config.yaml
num_hidden_layers: 8
hidden_size: 160
n_experts: 40
experts_per_token: 2
d_expert: 144
d_shared_expert: 0
hidden_act: "squared_relu"
moe_layers: [1, 2, 3, 4, 5, 6, 7]
router_score: "softmax"
normalize_top_k: false
routed_scale: 6.09
balance_loss: 0.00434
balance_bias: false
init_std_router: 0.0291
lr_router: 0.000663
vocab_size: 2605
norm: "rmsnorm"
norm_eps: 1e-05
tie_word_embeddings: true
optimizer: "adamw"
learning_rate: 0.00354
beta1: 0.9
beta2: 0.95
max_grad_norm: 2.0
batch_tokens: 131072
max_seq_len: 1024
train_tokens: 684700000
max_steps: 5224
dataset: "wikipedia_en"
Below are experts of layer 2 (counted from 0) of a mixture-of-experts language model. Rows are named router (the router's row for the expert) and show model dimensions 80-159. Each number is 500 + 25 x the weight over its row's rms, rounded and kept within 0 to 999. Numbers have three digits each.
After each expert's rows: "gets" lists some tokens that make up at least twice as much of what it gets as of all text. This comes from a sample of Wikipedia text that the model never trained on. Tokens count by the router's weight.

# expert 35
router:520493482472511485485533488543524531498498501479533488449526519540491498500499468498484532489469518499524482505488472516520529471513535494496525521488489530551512485467501497557497526505517528490530496522483512506515470459541471490447459493
gets: "==", "\n", "|", "===", "ight", " Me"

# expert 13
router:528520512487519547498494542505486485523494529533500510560473489521503479457538442486487515483496494487522504492486524544535440487508473493495484529474472487464452522499467518496504506511498480511450497471515492523526488484496496498466507567
gets: "us", "a", "\n", "um", "is", "s"

# expert 24
router:534497523488526497489514508499523539451493520475496476503482529545510542460477522505462507534494485476441477506495505488467488453522513512502536495488542537513515493496483499543544539474495490512499477464489493485480509506459506501514530459
gets: "ing", "ion", "s", "er", "ed", "en"

# expert 5
router:476503509519538499515471516492509493474483518518498505500464525528456467498491495537483491451490492541509490483446493450517550453514464524520522483487498468493517476527477479500487538466454501471499491498485486483506539459551527459462491523
gets: ".", "s.", "\"", ",", "s,", "es."

# expert 7
router:503517487499487474459466524458508460538494508513474525508432497485467478512531528517527497529531478473485522530481511509487496467526499520490521530492512500464474497475476485503483553494478486525488519460499524487531514556487485508490520508
gets: "er", "ist", "ian", "or", "\n", "ic"

# expert 39
router:510479527504478483519527518494481469493504456542472485502492512484516483505514481537474522509491490539460526507515531459466486533480501547464461509505479521476481476457525494466467488471497469471538503465540496519541534519518477504498495480
gets: "ic", "ent", "ial", "ative", "ult", " new"

# expert 3
router:499496506499523511475469462477452488524492523506511469498505491454512489490495495496515519526551502473531538499484448515476496491497495493461458538536466477457482552542495495499535474502462479517479526550476531498540454513460501528527492483
gets: "-", "–", "/", "S", " T", " S"

# expert 28
router:500485510481505489529523494462547531524501497499497496470496480514457526513501473484493492488503501499546474530520550534473485487509536474472504476517442489474485481511514500464537561488483454508476498525526471533525532494449497481504465502
gets: "o", "u", "a", "et", " d", "e"

# expert 1
router:532500490528508505477536481486514494499514493497470499471491482485539447520483530464470480466516496497512499476508499485533545550480550470526453505522500490529474447475509493496470522527541529485518484521537516512527509474491543563556514511
gets: "g", "n", "d", "ul", "l", "b"

# expert 22
router:515481528493506471518478483502547531511496526506525472515472498462529487470461487521500480505510513493439462499474510515471542547475499485499512463531488486501509506486466510542505471445535499513461522541498536517495460474506469485479478493
gets: " the", " B", " L", " C", " D", " G"